Experts of a small language model: vocabulary 4096.
Below are experts of layer 11 (counted from 0) of a mixture-of-experts language model. Rows are named router (the router's row for the expert), up (a neuron's input weights, with its number) and show model dimensions 192-287. Each number is 128 + 24 x the weight over its row's rms, rounded and kept within 0 to 255. Numbers have three digits each.
After each expert's rows: a language model's description of what the expert responds to. This comes from a sample of Wikipedia text that the model never trained on.

# expert 10
router:170136103180114144138142122116120100146143126112114171151154147114104113155156089105138146130067138108196139158152117131148130167131118146155117158149152132094108101114132163125125104120133097175099119114120148173125146088085081153113112109140114109125111116142109105112105153141156129143
up0:169141103128099149159081076148142141177171114116138123113151120099121125158129115104169101136107187139092138122139134166106110102115142118116136085115146160136134157140135124168105113111112126106146180110159110118144131128085105141120162166112160108160093140167096138092097154156137101147
up1:127103116074104126103115120102130126152147115111119141104075122174117133163139112128167140128142144121133138142157075105142146129129125149117135111148130160141118126124130135144054109133112109114156120174144144138091135122141127095129164131107138107126157116153132133121065100096148162090
up2:153141119173104111117130115110102114108144141117126090150137118119105079078122102124157103147136162099104124131121113121140124148104106132160156120122128132106116146138153115173097118166126140140129117115086180141123139126100171140121126140163129092164151112131126128129155095171137101151
up3:127097102111131113098103098111134128094104120139105085144126143110093131147107108129127141129069118120126164111107084188140107136123113060155063139088155102116140118158119162149099168102149160140160129076082113117126138164140120112138131146111072131115109105114127129119099166140110133116
Description: Prepositions after a noun or verb ending, and sentence-final periods in running prose, such as of, in, for, to, by.

# expert 15
router:122110130135130101121133109124139110120135137085107128123132140118121132123122099075104142140112147159115176096130120109142142133148171091119106089135150107132142123132124132115125119138101161117108082123142115150081178078149074128144129150130103097085115171134141157108105172121148098152
up0:153139123160108146154122123168131109132112135208096104146135150108082131108122118117135133122161137119098090146151175115120098135135119109063120106087152133190125112109152180125139135091088149123109140132140122128097169139117151138147110126186118117120093136086112159128171134125132131110
up1:153164138139081101139132112144132144123115146129129101123068141167113124139162125108138090122135138120162139174165192081130138173153113151114120123101170139133130143151169153158106132094111121118114134088141126113120105145124115135117139130103156119084111188103150142087113142138144140109
up2:123161135104133106183133153151149096133161082122128129122158147140119176126118096115092122100148121167135124165126127108101136115177153114127105128136136170136141148123130144110130087117148144098145124127077121145122088116138136106169075122099110143122127157150093160085132083142153130175
up3:135154136115183150124126136125142126138161143103115108125130091161105172156107100121169135104127130149122133112105124111160140138115148096110110100086147125118065161140099149134116112120137156082105162133103127140099097136139127125154136130120099157120081057116126142102154139139099087124
Description: Spaces, digits, decimal points, commas and symbols like %, °, ′, £ inside census statistics, coordinates and numeric tables, e.g. 90.5, 32,481.

# expert 12
router:090119153117116133140137127116154107099115125134141131124108120117125114091084132121100163106149127105123140121129115116111136128120166096134129108131119105134150110142144120117166060149165156114152086141144117188109139113116163147129109112155132107161124168127102149134097173114131157138
up0:108109159141143123175143137114091143126148129129119131126115095164120148114075124122117093136118147127155109149160131122156173127125127132130156128136136124151170089113170140141118145136102146134120115147127135154113134153099122131137102131148134093082110097188155138167129097152138094083
up1:148107155079144148144101154107117131109126100137122118140104135170131122087149124121097128110135156123145134127141172203101124139091099114137135126118114124133143086112120127149121151148160129123115120110127114126132116081097131146137125124133138104112130174103168151159106187147123133119
up2:124130105097088157150141179161121121148082094157132106118094121156164166157095108107158131173081131129124093159176117142095136108097124072112094149152126122144155116103147104135116130130131115153158109182148123131103162100098172100119117116159113140146119147106140139090112133120123138143
up3:112155115111108148069106125119120160119099127141146105120106099116131142170130101103108098113193174130073125168141164159117128106152157147101115100077123123091123124156108138180147134139163112165185135090132119170111103140121112135107151100152118105170148116121148148116123106116160126115
Description: Middle or final pieces of common words broken into fragments, such as brok(en), sat(ell)ite, sent(enc)ing, tr(ade), cell(os).

# expert 13
router:138120116115089138101124137130129139121114067133126203156135178131126075123086113078121146127098114113110160137135105083173118104105162115146128135169133074104115091136112138125112123124128116159115124109158153173131144129113118144136135138114113107129104153111092160134118146109121106134
up0:149139090127147118140116170095106133115094128113156157160100157130138115165123157144147132097139124149113159120186158147136135117136145125139127175151169078163124138140122149099177130164099141074137117146166091135124154110167167153100126128133140153116157108164124138146113120137113144087
up1:094134146145132121099134100086151176128117182116133133134142111139107116167123141131111149105139118144104125133136142085150148118099136176118116098129115095120113112140131161151119114129113141107150143126076115095109194115121131078129143119177141102104111194137115150132157138126151101144
up2:131139124125147117135145132135130125115116085104140101178117162194125098122142126164103125112083102146154130131117107114180150146107109181122082101107152127111138120111123112133136142089129102125133151128113141172133106096095176135194138108079114099128166128096134158113141107138102113094
up3:149102119160127152142116112154157133134099146090111163124119119136121143103142093115128112187114105179107114107141174089112121117148126126171106101146171104124151131142142177083136167172095111104142145110132143110056097119096136169195068145129101088132144101156150117146120161141123148138
Description: The articles the and a, possessives like its and their, and pipe separators in tables such as election and sports results.

# expert 9
router:117137110142102131096136134118116136130103148097110123148106111134123086145100157099117157134099175134161141113160140152115147135170129138136116144110176134086118114160139136141089103143133145105128101117152120148102116143107138092169121112108096124153144150158140140062127123082162107137
up0:146195136158141100145153135104118142101167157157119124103180152134131152155142132107120188170142135122115105176121134160154111129054126159155136137147129129136104175077176115182111129129082149108094173123107113112119114129116190156144126095111106092140126121104124127103144165120096099128
up1:134151125143111171148158142109111162137133119170168129130162104097121113104120127140151148115099132121104146128086158178121120102181110148126174148137074105143120145095145166150096153155135131167158138160150133132140122071146130137171129126090084123113147119142171110100106109121155118112
up2:141129110108128124133040116125133110095132170079112129163123156105103113110116097109114138108150150126157098146166133161140158115116101120139143128104120148123151109102097135144125123117071143156118133128142152144121156078115146132142117187127130166110140111108078156091115116143125136158
up3:083140117103095129116099102152137155151069157130081113078078136135115112186104136108143112131103122120113103124126119105116164116136097132131088076107146119112137134121127166126142081106115114098125150119156099124141136104132132153185116113103116126143128135129148134120071110126131129140
Description: Single digits inside multi-digit numbers, especially the later digits of years and dates, e.g. 43-4, 109-5, 2-0-20, plus the word century.

# expert 11
router:119137127149116164116166180138115132124098100124091132153153171134099148130104093110124182124143167157111184088159155106135102142141157121131136122093133091074135090169091108111099110084147159100118112132134155136110131119113116160138108105129121058151128133126092156109131148154131065156
up0:096151102140168114104131180085199137148112141145107130136137137115112116169116110147108113113118128168115100100117183098088148116104113157121113081130137127134141107139154099120103131114113141107121154119109162130140145150161133131131087145109150139122088114103119136070114115128122099110
up1:117195134140129111092119143168163117090115155109142145114166142095141128165157170141161159141136131123126132107134119121133129146109093107162117137100155109157136104130098124126116132115104151125092146101181124142119117145159115129126128134091127139163120116131156132078153150152120092171
up2:133179107106136153075154166142115118140151111186111175145119106106138090151120141181163184131141109094125129165138201120084095090111107131179117140152141134122108113112122073163140081136125132100095108121108141133109111096176149142130147144137091177142107102106158132140101096182117147124
up3:144119065151120122133136165119131127110082125136128117101165106154077078123135164123173125118173127123121126099124116108112065112176128082141118179129104124109135118168162129130133139122174162122152124134140144132136163121083108146094148136087089152130151161121128107124138136128158105156
Description: Hyphen bullets, colons after taxonomy labels like Family:, text after == headings, and single letters such as r or l inside words.

# expert 1
router:143144112162099111087131100128120174132160109156140145110147144123094145120110087139138151089132114110129134119158144125122150121133131102111091148107126157127164136127188132186121128091132148116121150126131123124134124127117104113122111105130070116135117131112126148114147146130132123137
up0:139114113114125081145170136135143140141148141123125134183110122140144103071132104125130110122152091129112151097115163149155139166124103190117148162120139164165147143129146173154083131105111103044115149150124129131121112165126137081138068125169112113134162132107092116113113083103129129113
up1:133144123138134134144151104140135130088122135071087162128123155110101152126169080140089154107164161128112112123123094121138133162101148112125124132112125119116100090122135179169121150125132131148147090108141155089130116128124106151135113123152133124145126130083150166133145104157139101156
up2:126156129076137145128142141129096131154119139148159102129143145160107094150129150137144138130117100123131141138122141170173101072121128139159094096157110150118106131120116131152142083124143114109097092134094156170095127101144171097127086083142138134141113086109150128123149130102084146131
up3:067126151109153065142143120118086168140136149100117098114086120096132115101163141123112160075096141118106161099135097128159122131171146137132132141177148109149149118118147200135103141189143094128114105146132116099132155113119127140099140142146174085133119088115110125157107128119132141138
Description: Role nouns and pronouns in biographies, such as director, president, member, his, he, her, plus words like film, novel.

# expert 3
router:128130108146110120122147087066134127140138127135127179120078134173120133137123141130150134143124110126112097130118154130113130176115147140123150114145128161117117153116127161146108114116116074118128124111115178117157140128103119137114148127159114107130122113139132139100116141102147144142
up0:050150090149106141148154111104126090133148130144126118102108089114122152109138181132158148176134130113148097137157148143130121145085121161132140155096144117090111152111133175161122147116158119078155133101106160100139116165116114168138126106132118084119108125115140124130130123095099145126
up1:120111045109133111165138117115094098117115124118078129164101136126138161104098104136104161138124129097134108120117111084152156126134138173135123146090149149191117120102142196140139126146145123146180153136147144069143128141113132118189102131123133149133113110105114166167135136105116152168
up2:134130127107131133133127151090116135112125162136119118168099142122169134151158102133087158129186109151121191126124147155133147147110146147114143134126136149146138116090137172115093106145135099144123135127115121125140113123140139122150109159125152134148125092137161101110169130104153124119
up3:154151103134135156139138153108111057096153161143123131116094128130101156140096177175180107094128149129131132151139181109128132132078118147124122156141192129104151127102112126148123088174116104114117126133135168127119134092129141107143092103136137120149138174145137139130104176114122143131
Description: First pieces of people's names, mostly capital initials or given names like Alex, Steve, B(aker), and "and" joining names in lists.

# expert 7
router:111109124144117139120132167117086133124081190171132159142120168117101129112119158095119162147134112104108149135139134113162110155155117124113125127156145153126110141166118100167107099170140117122150150083171085164098134108138136131130092083140130114165129110130147141118118119054144149114
up0:129117121120131136115079133162155185142128149088095135164109124119135145154152139106149122076103126125148119128168151134121139139086131121067145117121136141098148117138106121091123150155125132133131116139148119154137142104106097147066137095106139177123132128115140094106142093113185184135
up1:145131110141137138146093093157135152120154100094160156129122116117109085155101128164160113161157080166123137087112156146178087118115114092114134159164120124099086121136112130137147104130130132147128125162098147110126131119157123176122154124125130144084078131096126177105118121149138136116
up2:143101146183130128104118116131165105118135155097106154145161142153154128082166109128151134124071143133102166134133149140103125113116130087159132134107158126106090146126166194152104107154137168196145166117143130111100171131131123116145131143169125109124124138159118112166068107137168130129
up3:090119130091144138102133132149120146111140207117136131149104089111136131085121139104141143140111134129140139126132101092133164124128099111113168142132123133095128139132103090102117101101152097123159124101135143145128123097100143090133135167146109167144136144163133105179124089112097153154
Description: Inner word pieces of non-English names and places, mainly Asian, Turkic, Slavic and Indian, e.g. K-az-akhstan, Kh-ad-ijah, J-ish-nu.

# expert 2
router:138164130131120129125124131129119098106130136168117120080139125137110132109093087170127144096089127107120147120135131126146091133113175074125126130123094146130149130156093118118121129118145104114142122116110140109089134144110144142125138167140129142150130140135081111136147171115146134122
up0:100110113132119153104131131128121106141110124156125161097123137109127116108121144102103117090128085126175091111124138143160130173084160102137121153151119182186117171208133097153132155132132126093123102092104147114135156160139159109109126154132156151158145105167132102128116143107110136106
up1:143136140195091117142140123111172174128143142113173163127159125102151086139095106134095130081172136111144148121098125126092091151122123135123104106114131100072111101120147152158114097180089135104150150108110097085133119120096122112131119107122157133134131099105112097107123156162130158110
up2:109145127135137111141100120151115133131143163140122106102150113127103121101094150124129128117134162151110126142151104113129143090145121092108167109147132151148128126126109199150121134084091095124120123114109156132101145166121111136176151108135106127123143174136145096113070134143123151157
up3:113148147157111094149142106171124158115129143125110129101148096119139125076146110115172124094110073095121153166080124108108131117087165149097173163154182161127107127137143100150117126082154121091142156125125069098132092142142147091097142146153080146120138098148094081162114123139152122161
Description: Sports league, cup and championship names plus numbers and score pieces in sports tables and seasons, such as League, Cup, NBA, 2–1.

# expert 14
router:139118140154119137142149110162110145130138131120151160132150144165113114104107125174115134080087077128115157126115125078127152143156136111134108121132143095087066137145162132105119107160128138122155084093143123153137115110137139130141135136123095097166126145126088128110158095173132096135
up0:094116134084108119106145137181103133135114129156181116162111099119088093131149120120143083098084125167127135122148102104116128102104149155123093143144118146128146165119126129142128093114139149151142139139133137134145158129128158153124072172086090148146091146133133089112127100117139108151
up1:124096096146138145131130106102117107114126170109146118137154135094138137160121160115124160138097119095111147136129126130151125106113085092114083098150116106078148124133108126164174122125150166116119135114117169158129095167171087121119140177103156120133151133145165093106104141122124135105
up2:105091117118092125144186124122096114117105104105159121134100123176117120142149153122117144110085157126117139139129120148104166136105131166147134110116150119113087103127098168135080140135146178159108092066107185098091116116121117129148121118129132162098157133154116091130112144124133118105
up3:135137131111119161123119153095118103098130108137117133150123115153119145142111102123138133157134151094120117139110117138168127094133118088133131150099135160088084087126121131069122099176153102128137112111137122126149157136095138156147097117121116148127113094112077156153149148105152151118
Description: Inner pieces of place and club names, often cities and towns, such as Cost(a) Rica, O(x)ford, Fort Laud(er)dale, Coc(o)a.

# expert 4
router:119137090075096134125147122142153118078119133129129153153141141144151149139096154118133123108111144155095097113108125104132130130142173075130084162133135094084163111165117138109120149125139146129134098132130134187125097149089157161142127145145098083137149145096136120110152144129116080120
up0:111140099108094102098161131131170144150118122118135144147127155144167162134145128114102087130129125144086137180116149133103134163150106146146145139093130124086113120150102090172116130135160142095117160131132142182107115109118149147130103154119095113110142141065152128149126138138108107141
up1:138151158142111135158161133122133143110129132123149145130110118111143104141145159089148120129090163107088164093155143158129133152102142114090105116119162098128140180134103117109136119120121161155147155161104121106079135154164091093122113129146098152118105136118145110150095098135101096159
up2:074109137122132159142141083122127140106109183135118099154110097136182117127106154151158168111139168132140154103120130101139106118113212119082136132081166137096143137145163148130129162100163116146128125126148202158108113139101130165139114151117073124112143174143154138157117113140132099172
up3:120087086117146162141097099139092137079079163119147105127097116139120090181166139118094153112119100101125126080116118155142145160139123136142109127118136082142083166171134167112164160144132152123123123142160084131113150151155137112136109159097121129157102129105146157145124151093139133128
Description: Lowercase or capital first fragments of words split into pieces, usually after the, a or of, such as c(alamities), l(iquids), h(ook).